Weights of a small mixture-of-experts language model, trained from scratch on English Wikipedia.
Size: width 256, 120M parameters.
Below are experts of layer 5 (counted from 0) of a mixture-of-experts language model. Rows are named up (a neuron's input weights, with its number) and show model dimensions 128-255. Each number is 128 + 32 x the weight over its row's rms, rounded and kept within 0 to 255. Numbers have three digits each.
Before each expert's rows: "gets" lists some tokens that make up at least twice as much of what it gets as of all text. This comes from a sample of Wikipedia text that the model never trained on. Tokens count by the router's weight.

# expert 224
gets: "a ", "the ", "an ", "The ", "A ", "its "
up0:115143106140141043118129097076089157190145146102141127071128100199156155122168102176086164152153186140117131212091060154117167134101127168145167122143136151172182075132132169147178125127104115141128106121204150160163131136154098153175137145127116134144155099157128167136163138161086142082070144128118157118085062185083127117079088134140153132190136068133170154094130110155115152106152
up1:148070131141115131104096098104097079126102117165142136150152148143169092157093150097144173106175095166059112130055096156153134088145106126100123072138142155156184152108051105138102111091195116184090187114129150158187112083171112116170070139100143122129125147089140150077090103106097071097158161164096160096147112090114165083117080149172169152145168126155107118102198120129093062066128
up2:112086060124100097165106143127125109116171104159062157122082091109164153096144051164153096109128091076085110044137123092137170129132137143127106104128158149118154115085150177207152100133120189090090100115100105179144148106137115107162136058115100117107107110111175090185103091141088168085148056161146125176180105169121158165143071159088117106158178126191147140190095111131075168149132
up3:088128138088094181082131063104101105094106101123155145119120125108116137140143119072164159120172120128129086156110110141195085111121143141122133086129146114157102127169086157062123140144121192186170097121117096081182142098116109130086099144072171106125142158142126053090124173111158114133063136118123125145050148129157099182135133149133102112087082126106123168167097141111182111101127
up4:103180106116121110168133184132202158126115102133060135126094143148157085128160144144109150138062130124178149074082135052128146153102097127113175106100125131139126119174071126119095125137149140136103107116098131170070117164135151181186134167128159163169133169080133149127161072148094106148172113085128114090116114151123117165100109103102106182101112160049144122173109161105146137167097
up5:186086142133091136101122087105141143161137059145122149143127145130148109069179112194103154100135097134105112056093097096112090072157158079115128132090130162155146145182110106133170131084146203201121112100159172145084146118140087091107150175116105102096088086123081124136125182095096176184107120132141155112114130118166072097066137139104108123142160171106091119120127093024098101138176
up6:085145173128162138149133133131144130084156090168133110187120169156102123158078138116168117115146147109106175146120130099150121098101112172094139132156120108103113119142102201153118133119119192082135187141166129149155156169126126073153198191162137053153140162157176087098125083155167127174124108110121102123162102147172048155085131121113139091098125110081119139121128066148159171132116
up7:110173118164119135126136112172153158125115168120145072130167175072107166151102116063126095077132100153167100050143169140183143109102125114111143127130126147177119044112130155102115108091135081133182087165083126187135154190176082108147109117080117132155160142115121180181110084190153156177088127134108111161123129135103198137197159105108116100121141139021133124058119164107089082180097
up8:075151088111131118073099153111153150104134140109109151108076084075216151115092130134129110125124136117087101149096080149132167098160083086133143158178090138096157096188131110148169088158109135178105157148122143140073147177127162154188146112114080119180157171115092089073134128164171107137067130157133108125129127135131105092181162136143111121109121157164148128204085089157133090143066
up9:115102178146142138090112103164142155085169134183118134113179165228094154126125118144132109179131073142089181142158138127144080135133132111193115115137137104142122195135152133118133144141104118120192136133136114128127090152111107122117129107096098084124083130153136065122127127151045167114151048097189116126170126134090165116138092106138106120139076128120134117118141143110172146134145
up10:139047126070084108135138144136096192141119184134125106179167103140094114100135171142153139112113145128187156157159070120155119075088174082044157082075121092198135100122073113149149088139080068152177165132136140122110080140092131213121163155135139143156109176077141101116106176131139140094085127119118145185098197122103093170135141128173064144089145138063131122108165157166180128145133
up11:120121109104189076166088082090127157146123143168111115103114138122120085168102168199141098143160087168114097153094150137086176070093187170122139102141163138121114108109131103159192190105124109140154146112116081151124056132165148135140108170111166082158184135114115064151091122103110130154064119109063084095134134168100206076137144139122187103128079118123141146107137164101138129114103

# expert 57
gets: ": ", "including ", "as ", ". ", ":", "): "
up11:188083058116130120133151085083139090167152126102092140122167151136169132126067141127101110143125181107136095122134147181123133124181147116117097081071094141176112118136132107167137144113119128117131124087116104065155097166162119138168124114153069126083139131141139091079157119058172142107105116165112030100103116088118087165120137169134168155124151094112125087138143143106101139194109
up12:153129126150139119141141089142179136107120156148138141139094054192094118168156136139065138168131123121102165196091125159075084112157108106116172075104152103162101168141096131187128111153144131126118124169099159136136116082131157073175110134143118125154152150187087122144111139118175118110066177083153146149151139106117126084114105067098104137162074105128166120119141139110161122141086
up13:063073115194136167087141159110084110081124102161096166184095141107073113091143148127047158185101108157113141095097063127160062165144123126093154122184146091132138101115092080099065126129147113086128146168132105177088119104144116137173110111081156107108146065135150064140118095184143140140130151126109109128143083135134103092146133036128077045099162068141124073148105145145118107187119
up14:179103128118129110193115108110142125151104122099111061180101128116069180163108162097095113127124124103148106138089090160099146108140152123162092144137101185114103143147104102163167153125166134113147059181187146113158175151102082084107164072130132109135123114128118120147081112098088129182120137071066140186118172097145146121178134173198128138055155177135146152130170172176169162149066
up15:114146164102128153167121121134060134136202085191066209165143134143145136079134098079171077200121130139075146156107156109102131072090119132155137157131154169128113163105093110151088130124122132085104137103096156117124162129141176147131125083118097137111110145094122185116085129144121183146138091104149120161148127070105102164222113135108135165087128104124153124187177083162118194105168
up16:118137134105107123057122087086136144105123102135121163132138170100137191109112130099106106111132124165138170177160147142183149135203133134118190138124142093111101096149149088088083127161066162109146187119125119153140120176115187094157162142061115078128099088068169097072117121070193168096129215160071112105104193135214113151084078122119152144097116127134173088138131089084114127123128
up17:112062168128138103122113142137072103142128120168107092135129087142142170121110149071166115142082097137077151138141100148048102137130166106025142096133136175136078142169053117070129177088114130113127168154068164144109114138143200103137170110190168150179164057144134126134112108130204164116133134113131184118124093135208143087097123152164085105121169120109167119183191155145141146103094
up18:186146145094178111076104102107170133096172125164147127133145094159176118111081113133108079146092142106094168163092115114137193135170144105117078084108106138146116064102133095094145084137142121118117149152115130117113120104173137129120082128169146109169167065077128090111234094162110105176150096089138173179135118133091120145166160140116072093172090080120144179151071107161113126119098
up19:143158159143151112123128127124162196130120166135151126118144164126224104117164108093106137139141103145155138125135081114098085158079136114107184109105107106138146163118138104187165137144113176153176163123138228103162117102109172112114172086097062106192093095141088145096135117122094073173134102140111161106156180095086140130151152158139168211139119146128112166089098114074122159115171
up20:117100147219139158095115125103126107071122158129148152104124106162110166107211070143085090113146128120150147125150136161094134133105103177196060124111144168129145164094090095129131146067111144114099156178092123098129101089053134146081145133156121149196137104150148179145108126134087136037107159114142089121124124144124163143140105136146148086108155105089165131153151154116108160120144
up21:122131120160147114123167122166088134111153119114084151177168144124143103178118083133122139123093126154137177133133141156073078110132153098112071069236122139095160122158093100126082150090092078164096099109105080113104084084108118113080130151136147098124129107150173126123151052153164104117113135156128127147186115113130203090113073122153134093126104117194128195114192154131105144109121
up22:132056115100198139039132096149155175155158091132161134118140213149097146155155134117105131124176169125170121193127189188130111146112154108147150102115181146168108087145114113089119136119144153155091163134184136103167131146111103182139125104174143119108172115125227127122140172116141117163134105132140131128077151139163179082164108083102117148067141107094152125143180150159130065130154

# expert 128
gets: ".", ",", "–", ":", "$", "+"
up0:105132194142180136105091151144144147141102158092078128133172168194128118127124129164120098122108162107139138087144174118079170108175133126129180104138142133062082154132148088164160152142127063142152108169064120106132147194108157112127145047206057096171193033204083120119124151131132155132128168114115087143096130129144119158138059087188160114120134087173071132095136094149169180125156
up1:132145119137127136190141083116089121170186151119082124127182154126084118146082118175157096214149089082140120147134147106128100148086072131117110109139127113154145129108129193064093124182144109100185143134139116064158043144111133132118098091149136158142093107110059160100189106107106092152083108109172118127131102089097198155144131138099084136122128137140123153170133157152115147096079
up2:109068140139104146150088070159158203118172173066126034131203204102132064108112117107062204061139124148188153120203077133130145147095145119123178117123154132076114141109110154085101155163143172097121170150139184146156065138133134091076154096133154131150121130165133064167152090134146105155164105184123135184116128114137114149134150082173137133120143108151130115092103146092118105084122
up3:117126142101119123096083138107106176117122175099146147124100159058114098116167150110154155187194141102131094167107076099101128089096156127167113186166119196100165102176163118118122143146096082182079101139116123147147159223165107128144097133082070133106196145089109104091145141176124117141142121114170152102095076168107145117130163105133177134053158124078098148142112172127167068092186
up4:142139127158197113147077085179152164111121160109123133183061130173095139142114151092122111138100099119135150119110122125171100101113151118180107129118110192173084075148105153130140127119134124182128211149145123120110155202116196107135112119114086131084142075122102142119132125125139093132126101070149139111165145134160123120135153124108111132103078116164128084131155144159179129160116
up5:187088113100115105115100133126211111142107148118122146097177148081111118129174114138154125108124102168141125185135106129104082126109134094112106173156138185170157120135133067164133161156146141165134173116077135128167130127129143127121147115109149099145116088110082170141100148207115124130154146094158171113064127143129118128146123154138070130088186168123139145128163147095066132151182
up6:153089192137157186166123118130149164176098183133133143149139071138133172168107104145094093155131220154114146138155120174092144108098130152091146105110064072140186133152092106121142205166107141151091139085131100127110177193090101113090128197151142123135141167059175133048144100104166125148152093100159080121156161123199116122128105109206119124145120146079102110128136122127078106075123
up7:089124170134117130123142182165156113095129125172165157131103094117167158154151147090179184104090192164153161138181114181087168113127116182133216102089121162114131129125130148117181115068136142177115185101163092142166124105062151092117126098154110133152112119117152138142155110161059142149110165140157199126113145135148094121164191083075104202160128190132144162130132136093178205128109
up8:079130070129096115143128128156142219120080108074085110146166205188181079071207123149132066105139139090111110105159134128099102109112070151145150115085160142139159105144194161151143170156060109156102126134124118125118122160154126109108145119090142204118092164126128070147144133085114104163149066094169109132126075159082106123158103166097137122100117150150174083171119130132117138098125
up9:112115128080084103079098120129165136078089125086074110109173144113120136117098137199161100163076100136172119190109109102120110172100132133142069152156112179134108138153140122136160142116132046163130092097156132070089109159095133160155124042120068156120129161088153127155135163125129158123135113128144081144078145122121116199153134129121130179137098091173098192142111135156164121132120
up10:129129134107123109145123132152105102108146165130099181189098161116091132115150163119040095248171104108136133124157120132107129131112141158151124114114122153126156097130130085142157144120137132130093088133105165111123111066118145107118098101118106102128167107073105144077100109128136124074154091136092130096120090116144134081142142109069105116163096111103157150164149114145115144099157
up11:149138093139139139149118032141110119145107099130112112135174130172087157135188104124160087148158145083205150175115147141085153131121192126118144175068197124165148168147126116100162136105094082139136141126134044137163115133131135093148071179144124179083106141148111136148134140095101140118113085133156134136076095182099103125170093078133154177163146110119087163138132117129159138122119

# expert 98
gets: "th ", "-", "th", "first ", "New ", "second "
up0:133110102128125242116147142103135152138101120141081078101197122093117135086109100116141173141104116167105153168163096043102099147150138152152092181098181186063089164105157153147171143142093110170105069083115170185114124140167145105159099132104178186073156130132078106159114194090078130100127145153161139096137113176138141049089150091142141098175115133192048105087192113144170125128124
up1:096099164155103134108146175186109117147090153110128138138200148096079129184095152113126115189185073125138149143185189135103090140108147124125095178158167129147148092136092121105143115126126132107112154108124080084073119177158116098102141103088155067140144117160157139089158161125151140118155121154136092141152050176185079127150096132155130081150115120173126115176123119064097191181185
up2:159149129166110140093134133125126109144107072155113136089141142134173129138171120171147149146096117104113150123092145110127138117062128157142041110123209105120160101134045131117148152135087155077138187152117096116147042180122158144098129178136092116098122112165191112088099100169130133119185163132091133071107130118145141175177124143062206118118131088117111171153085173133119143152109
up3:128087196114066126088106128135090151151138138108090178125160080123083165093143153142188092078115078109128075108110157222142048058112140127130129175117159094157153141134086145148130184127080091121135142139110150162103081123119158173124124159120120126145150154123111153100160111101177187149162122135093104128111137093144100105179186070128113100104095121071169131126082162136173092104152
up4:149096132093122131158091149110103089110145129146060155145127188064077139134151155137096158189118154149116112123114129164078147135127132123156090163138134158111095151108113191169126123129114105144063123104155103129139148151166140113142105152102125079153145048124142115136139163143147110120083138141150095160086089177134119101142124176107038098158107115175086136123146153123085079104113
up5:103168150099151149127138074159156115222203141124132156132153144150111127096092092172163102138122120058127126100052169108175177105122130155093080084132096119145108116119105124157184139094106149107146076102113111094171139142137127127145095057122109134200166097170117142156111118091196118150109125152119117133175094138133101126164120073143128139160152077059151094118181154088118070070112
up6:119127127155125129180184093131087120109134090102096165164185157156113102115156142143194148202116185090129172202174110130135152143094114143138120143095151128119112116195120129107150147109112132157157101086133112148115085133183082079150142122143134096174099159163171092125157086130161106133074145132142093102092106144140141142141138104087127190142122127052140165169128172116132132135144
up7:159143081162128158131143118090102118106107152112105193111078104153187105088137127126182189134107117154080136149129138135177091052140065136162160105097141191106093185077057137112126174168121117108118102107175068102156108131122086125123131104091124110126105151056080163121152164168175155087083115173130099136118145107150070132115155143163150161121176147139100183107073109132136115168058
up8:105106198131121131083171113126150128155144122159109104114136125144087135170153068182141175107128083139085139165112123073128113134116062171131134132088142176128207110139131137150103195080140125090083121102114080151101135123135101104168131145110091154099128118120169111120152142092130178161158143154106149135160076148143167060113089098143086110117169084068100058177120155134100176130137
up9:155108089141150122115160105147167145134101113145117107170152201115156121118128133165116119156062100057079126166110168151106126154052114098143092110108136132135119191116034098144056127165116111137101198127095163075140124132163151117196116058122129101150088115127202122125099211137180178156137127160106128122135166121159128135184172115128140116100125098077110082141096105147166129124130
up10:110120157165143141148135075160125193113144138139096167128181147131085105167048155151111083117165157145157157132092167084095084127113137124104122149121114137120097151151163115166082107075065168112091157147125121134102051182125124175100099071065154086090105082123173148114148159174135160115156064107112116099194107121114070069116094134142158178132145123139140127132121144078116131115109
up11:111147173096115180091091132078125137112095106167071106134130133103110141151115162146158113126134062170134080097153107139100100099163174128150124140144148165167102105122200184110115201126142157161127116100130088098172122181145107130065180129087104099054125074130116117145147119158124082135087118114054127121130154149177162152169112153086170106152124126167139115103161090135100105158187

# expert 74
gets: "| ", "; ", "== ", "cr", "where ", "); "
up0:142117090154174166146085115145107133177189180090132174148102152124110139151092108131114109085109188085112095131117173106021082113121144042120195114162143151092156103176097161160128101082092099148119115133054092174097118174129130099134133150168079176125112153082077096123127116118114102126131064150109163093216145118137191117181136124143067129112169131152157100141119183147129097101136
up1:111140134101129129119115125108072090119161184124058116168107161147125109074129120093139165105189159095151188123072146094155094108140186141074120116150146102132149145089091098131144115097109179077103179145192131108160134177124174126140133082117130175146110165066077144151117141146149156110141091115135093093097107134142149113134083164137120116121142103149135173067106190140101098163119
up2:092066180108162106111119089171113142128137140109140135180158084192095142184153059182115116167116198117171156113133097148141109102125126132137134118114091160117162131148085124163140178082114154188156118167092094154160139121163156127105156094132075162101109176142127156102085081139131150118103134107059116113129099178134106120128139139153087100153150079138145156119158139085124140081141
up3:028100114133103104118148103101139144140126142114117136098073160107182179120146074141059122090164090111121137130131192103125117121073102103123164138107131151134176132133126192136115124171185098151064125127136079117132087161140128114162131113123097176089119118135101173105145132149133138144141113097155139124127162118191133158106105073182124124125139201134152152219162086101162145102118
up4:135062146094116129124127137131182154195106128095104095155159135169148131098099138133211079142153145060171100084069130153111118087157170056146110104107194058183166140110174115116146115146156079131088109132112096085136097166132154145127123155156151198152159136122157168160104108139090143144177119115138156080128120129097169119117193114175137097084096163132098137105068105138125115122159
up5:127146133115171105107133133182139134131155128147144084108150123125086094117117121158060126154117166173095127167084111179204087134162145133158131114143095095155174134168174082097118069154112153160117137160074113079089104074137094122099116128066149157085156028054138178130051108168162136063130143132144140072078115120137174117157133181136183148179147086106094120138137121123126162099155
up6:091161147100160103118134099148131113049080119115131127118184136123105157140143034128122130134138116189159147088097126091067143067177134158194172124130112144116157064139135105147132143120158120170140176150124171103145130104114161093058103148123106134182101116135137111104168125051100106118141129138122151165069119138179092112132129084147098078175176101151181145112162074160108140142202
up7:142098156095095107106106164148091096153116152091125080114129093191096160176172086124170060164095080152182165111160143155178120123117194164189105130124115204121080152110113129107128133092131129162156091082146094159169095123100148054194110066103109122140116133161119116188046127085135191105116118171081140076109166171145140093118133092138142117104183092109206137098155084146114118089143
up8:118105065095113099157138094121116143161128117152198123111140126111116150147139093152169101107154087141096089099111107091066182136061137155152140134159112121186160146160116127106117134137151091166072102143116105127162115179107131107112160182077149172146133073125135139162146115072069163141153091095173160081132138143154130108143141091118064046121215102086114110153110128071099111132128
up9:070131141126194150109121100132172098204068083094092106137148193106040123132111180180102112178097156062133171156133195123106158116113202095113174159098133120153120174185138111144076111123136105113074090071166137154153144199109121097121103160154125093135177121154094100146185120107159200119126151190149134119152137192138128144137107075086106137077100135148118114158118129120132113089141
up10:170155128127113140091128089129122148142171064140160133191210141136111104114112125173113163090121150114168156109154171103136184076084164123159162126132088126090143109063150135064106084131071108109156174148138127121106134074162161157182092132162098138178119178132113124164136143096143128105141104178144145118174129064095137158119139122121156106128109117134129142103175134148153184109124
up11:153137119117141151127159168084129133109142083082103124175124162132101122129137101147094133110166192105086140079105087140083211165131121164170139147173169071109116119137141095138089150146108122077113113139146090184128129077126163115129136152064066124129149048135141163106136181106152183105211155148182146160100107143104155064162164100107051102111122070077148122133151118167098120096099

# expert 237
gets: "| ", "; ", "– ", "}; ", "----", "@ "
up0:148143154141055135109143131171134155162129107109157103106064116129141147158178084162120128080168119100150140103132155130100134126113148182144145097104188092118091151146101135098148231105136124172121135109155101191131107135103161099067185135131072114157097096082129122120087144149087115138053095134142146096097091137138147164135160096097188157151091127102153140057138124166102110127161
up1:155151128106088138076138114087093144121080078146152131142106118188142098143163138139164088087167130119140114126146134100137093119182163068182091129115174163102173125094174188168109192119109109052139135156015116108121176138115177113085150140152165129145129102155105111121051094192186119107124145076078156093172167100144135108080171140076117105137089147146138134138158105153185123124164
up2:084158097172172128115182098161109125181119100159175135082173184115120132121082100168136078139057165114103094160173116076172168188096075104080096117098126157120124156069146107120121064096106165171095132131163090124084092144093110152130125084155072096109086135143101108067138124183149079093135124151101114119138110116108077090083175105136206154127118144139144099140125115101136106121091
up3:122152113194112090152146132079105084088036132116103177175043119157034137128088184152115102099144188194074170084160089167103121139165142196185137122152121115139164122136132097157064120121130124137131120155179141164115096096111143123158183132173089125126104114124120095141118182117124164108079163145131177140147108152137127069140139119100157152118130155120117096155140113118173134184157
up4:151057076143130161151070109117156097089170148118103078127182141112062129139136133149215126101095099082131154122130155113110134099158098158137110179156099101149148106127049079100172112145138167136116108121118086121158215155106118170051155073114126139177098184139154111153125126058143166107174149142141139116157107085121149146211114099122153130130105147080139090124160154149171146154165
up5:122168132164104123180120154121117122125131133095114129141198104148134183114088148168150116146184097099157115134106144206108100104117129111198120143152135116141092123166123091181093080105120122151068116128125145135134147113141133149093124181134100029120106114147110190154070059147125093097087126149140183130117111100159140093137154139083152142115099176099151123121106106090123115076069
up6:112124128118151094108088126119178226153071111108175139128116138153098126110097109117062168155108154096075074131104165083148056136066129104155163155112117204125159082127080143170107099175144138135130213144112167152114115094142142134079093150109097109143090099092148089081147143109115125159124068183139145127148116136219155153178097084115112091140138193111151109158177136163098219105127
up7:138138136112088111125096122113145119158170192108110070060144118080071117106143116103130067123101126090082068148162097114189163148079055100139127105104122140143128087119130165158122145116171139129134078137149091138176102149122191147145152127113084148122089154153082128123156066151134173107159138171049118093158134195170101160119119117177151144145142097100119100177147100135140151129136
up8:107136105144144115158104141172145094147129102178216178137137127092178131072135139131094163145105138099135129109125138114100146139145152180112121159143095167139089164160082084117134124147102132189192120131145161162123139127100138132128122127036093098169161064098152078090171123152112114141092093139125138223194125131168196132148219121081154133123091154133089127096180106103132063143103
up9:132188138139155131074167134091108138132122138121128113166153140109079182091125116110132133091119155125158101115114106171112085111164097222139086150151079131136096101152118080084161088150116118138158201130137125101125041142097142156159105149123115141192100119101177122111110152088139124148089119140088153133108117129171140087152151097173085127197145085123126149164086082165153128117155
up10:155147159169139110089126188111201141147133132098152068114112171111124132046091112085207145143083148141079134119129172076135045081072092186125107090105103135136133161123116092101101119151136105141099094119083111073171157149083112150170126079089137087155158107120153142115153144137109163134137134170130123110162183034166130146188140106139121095063149168086155119128126141145127177082186
up11:129118081122135117164120089123135091094101077151168109163186125103130102093100181097108111140138165125071110130131152123092072167104121146085130147133142115105164118059103150158129075114126110174160165113135122179179141100128163149109139096179166117119087088153178127087120111115110123116156093140139120109122162162200176128122078138132162134167156091051142122182080105134086149114159

# expert 179
gets: "New ", "then ", "|", "re", "-", "United "
up0:080086181174118139140155087101119136078095139091151157141100130165141131100112137125176100134107112169131109124097118106143152119148127115143172174129148102129110110149112163108123169147126167154099141124187118139120140139179114157109140141194170110151100101144177145108176063135081152099050119164152126179090177143099190140129072121071078152119130106114128107108169092165138146166154
up1:123132127146167142129118178124179097115061093162113150214187142105135097123191187110124066086125142145169145174085157161133125121113136115156116152143146128157171127126093129078184097168102124106130145125114131128096117107166102100159136127093112141101117108075141154143148103087149095145117138147120128100123173140181100112173152138091144155130153174183128066204158188138142132085154
up2:130116140127102127090126142139095123106104153158156087130091115057125158139132106135167151119082147146133089133117150126089136098121161158125065127198136145125099187109149152127137108119137112071176148133192182139117073159056131079173150114132163090096081109069126168163130114177193110112079122088115097120189143183132112151158094101091097105146063152160089078169148113112143140187105
up3:110166128085146118129113148161077141143102108134149134173144118138152098089076134128126149115087155076138143094100110139132181079093159161144111142152102110141144106109116155074099125124129188106042112103174146180154131090144142109099206115153159135223085135059125121141108104091131115117057114150147082105091095146147085154138106122121122159118091164163111147117164125135103140105190
up4:098135161128144218067150123101108149123089155126161119127109167208091162152144147104168144168181159114124116161074148102136130149189112099098105142113126091196126112109137162164144133058082083118149062147129133199132155144160163139097156179155144138099144154109089082092181164107139143159144160088154051116091160127126148149119082081105165040070152126148162100152127143140094088099146
up5:140153126088094100149077139175173149145143106100098190126128110142124120120159137136080126142115123157171111131118074126095108152111194170110089160086171097131150138136142169182167128112115179172106086130116122106134102145095164052143145148164079109139115097151135142080101148130112125196086198149179192092117129125111065129148101116085146132173065210091160115137161159161133135130128
up6:081099159130129195077118182091155115126093122159136129175158141228089099116111161148109126110111193112169161114084137084143176093084134104170089154145151092123179133118135126131142181120122145118113089108186124110155144133145125107110136194137129184153127131160068135180121088123089127076191099125113171140111124143092092152117153140152101164155172144190147115078199139122132153100165
up7:109118129228121097173165139176118119117129087133157088123155148122165100073117118129126121127121147142126110125065074122163136111100097143149102194089137126122144158093148066131127121126117157107125097086191134094134092112139109168173102139118071131162171055136140158138097130123089141035115134147146109066151159085146127125136102109079093146095117155158155114191158096107166199164166
up8:032183114117094104172104135159155066134158176126142187147206170112149145158056124171154142133088130175064148090138121178135103143113101149172132094123126072118110125122114087087162107155142138166163104149094134151112119117127169108133125118119152162138162184099121135121121131137104131114118221132148133140133092137153142061139142113212122164117137108148177103094061135113178114192133
up9:081144113120084117102123083142066098125082087078093092104126145174164131128159128108161097117101144104098108151154085125155158118084111106055147147140093148128160140079155192150132155141127125138151120161097145154092116155101098101134109135127110098132105120092091102147119188178159130102150164125055148152180140164219108119113188170098137171129174181172172176088106120163172167085135
up10:146154098134098102128155119104090160081116152116138184149187079101120131136124165151151130130119079143161133122151186092170184094138160125147116162153063178123133223069110167148152137108110159140140126149112177166154120153135107073206068130115149071120099118113095146164104141129119121129181098102113174114142142058133121170089187084134127131104116086120192179185125184140099130131120
up11:140108123119110144171166069072134094162111204171139138112114108134134107131103146115096121175118167070097153118108088128118116088117089148151122100120064117167193114099132158181122144133146145153173134077090151097145166147173160098121118111125111139156115155083105135165086115114110103147148105116141101178069157171097078130169118064102129140096115134119086066086163102107064212114127

# expert 37
gets: "| ", "- ", ": ", "=== ", "\n  ", "*"
up0:099144123170101126168071086074116139118125110126147137108138169079139140086142110072150113133120128113107138021117116146110202162120060089153075064085143091100137160135139154125057123147116182102192138102127143125089143162059096109162135157137176171159125131161108084082132115123121172105081106161064143123168091142101170211137178118104174140124134123152126126139164161060086107166120
up1:117185069145133117189134109113121145162146116124155099138137171139104145046179086100180093203094136117114178131163130128122159187089139157194171091145188161152175115168125091091167147130155161151156119137125117090137139155157118114124076171078154195137159165121128206119151144097096170100151072173150106126132143141103144147138099143166080097096127172110163169136117080182063117134103
up2:100112099104123161117068093066156113146129164073105113148099131078100135148097118077136090158139122136145074090116170107139131170170150126201154168138105089164147137190167064172117101167116100128176122135107115127181163200124108058133159143091184133126114131067107173155170129123098194167114120140158119070122126116137160074106086100064136102050139095083126142158147084074096131169144
up3:139154132124096124093132167147156142081135151152149110121110170131122156108118126101133095168106098114129136152090117083061117120118068130094118108154182163157132200141126092101150157158192112054150093075116134135177159169103058160116153119108115084099118111102118140114094088093155131158155137129155091099198072092125128167140076098107107103131082156096129091168091140138163218065096
up4:156088111136113184094156106122137153102148078108085147114133131125113157157107138172127142139132103123102147115129153161061167069158113130128107141191054098103164144099153078146095172117098085129106110066184102107171120074090071148141129130069168075061157159107162118155124150100152179111135197128110073071101163099074118105102122144128121135124127122106124096089104047100163163131139
up5:142149125083134159091151147085126148115129096072077086158150164153108100090048145091183150084113072100142131118115181148120129111130158181126107118157118118078130196145129097112124132104098118104139186085166116149138109111117100131125120138054155117194116055158162131157081223153105080135136117228118130115129114083112173102077116119106155108079163163136105156133184132115196129129108
up6:176130126154149107152157137158157113091130172095103130115080155131085139094159160076077182151111093121133130175141110126121074066102094134111153131136079153147105143185161176100167159113085049146107111140154090068164154125141179124159175123107109133138107153187086161136058132157116163115158160092096134112114119161152208105151075140182110169107157118119140102130190111177146181131090
up7:059120149136111096130112151164157149121056081089150134158089154177159138162126181143174164095081134175142117170182106151160130105100137056164169134147149137108195153151112157140115123080106121101166109111139116117096110152159117148154102128145118143080137097180143150134141136172107137128137089094156169157166144153099215172179093148118128083126145101109088132120174153119131170119157
up8:051112079137190142131166120143080186178103115176205116122108125146123124142090152128118126093133148127099090084086146124100092147051145141149121167136126163098112169104124206201095117074136096113138154161106195176138102132126113113130112090132105072084119056124112142139146107159117108148107116120092109101160141107242139120103174130156138117178147097128101185180153145133104115120172
up9:096096071141137103172136115162100117106098101143113164137113142120141102093142169109075137146090109137085086111126110080118140143059097145076133162111181109095174160125156120145133113125125124123129204129154216075107155176159140139085102185118100091145142103068093159109123072087162062134087060108136110142157176101145173111144136174125063144158180094111137147186157200160096130121102
up10:108072109136079143111085075101181105142153173127158165168152167071090122119092101118110167116078078127129090088153175117141126119175121109168164083138116184126087168107189115165165147146135151065132101103152093143195173149091101142101161137090111086099086135074101180160180112109101117178141078178077203113145133138091156126123170053122118120154116166081107099092158165094093135139089
up11:187184180133100048115130112146110231123126106141186096126126136169111117165148084172169124102134124118105131163134147090107106070121111137130138141114142083084128123132215123127145116194105109096151118125162106177060062071109134140117065153131141120113118135093122112115189123129072149098082134123117116093130110169133136174091115072150181136117160129140112172104144100101181176098103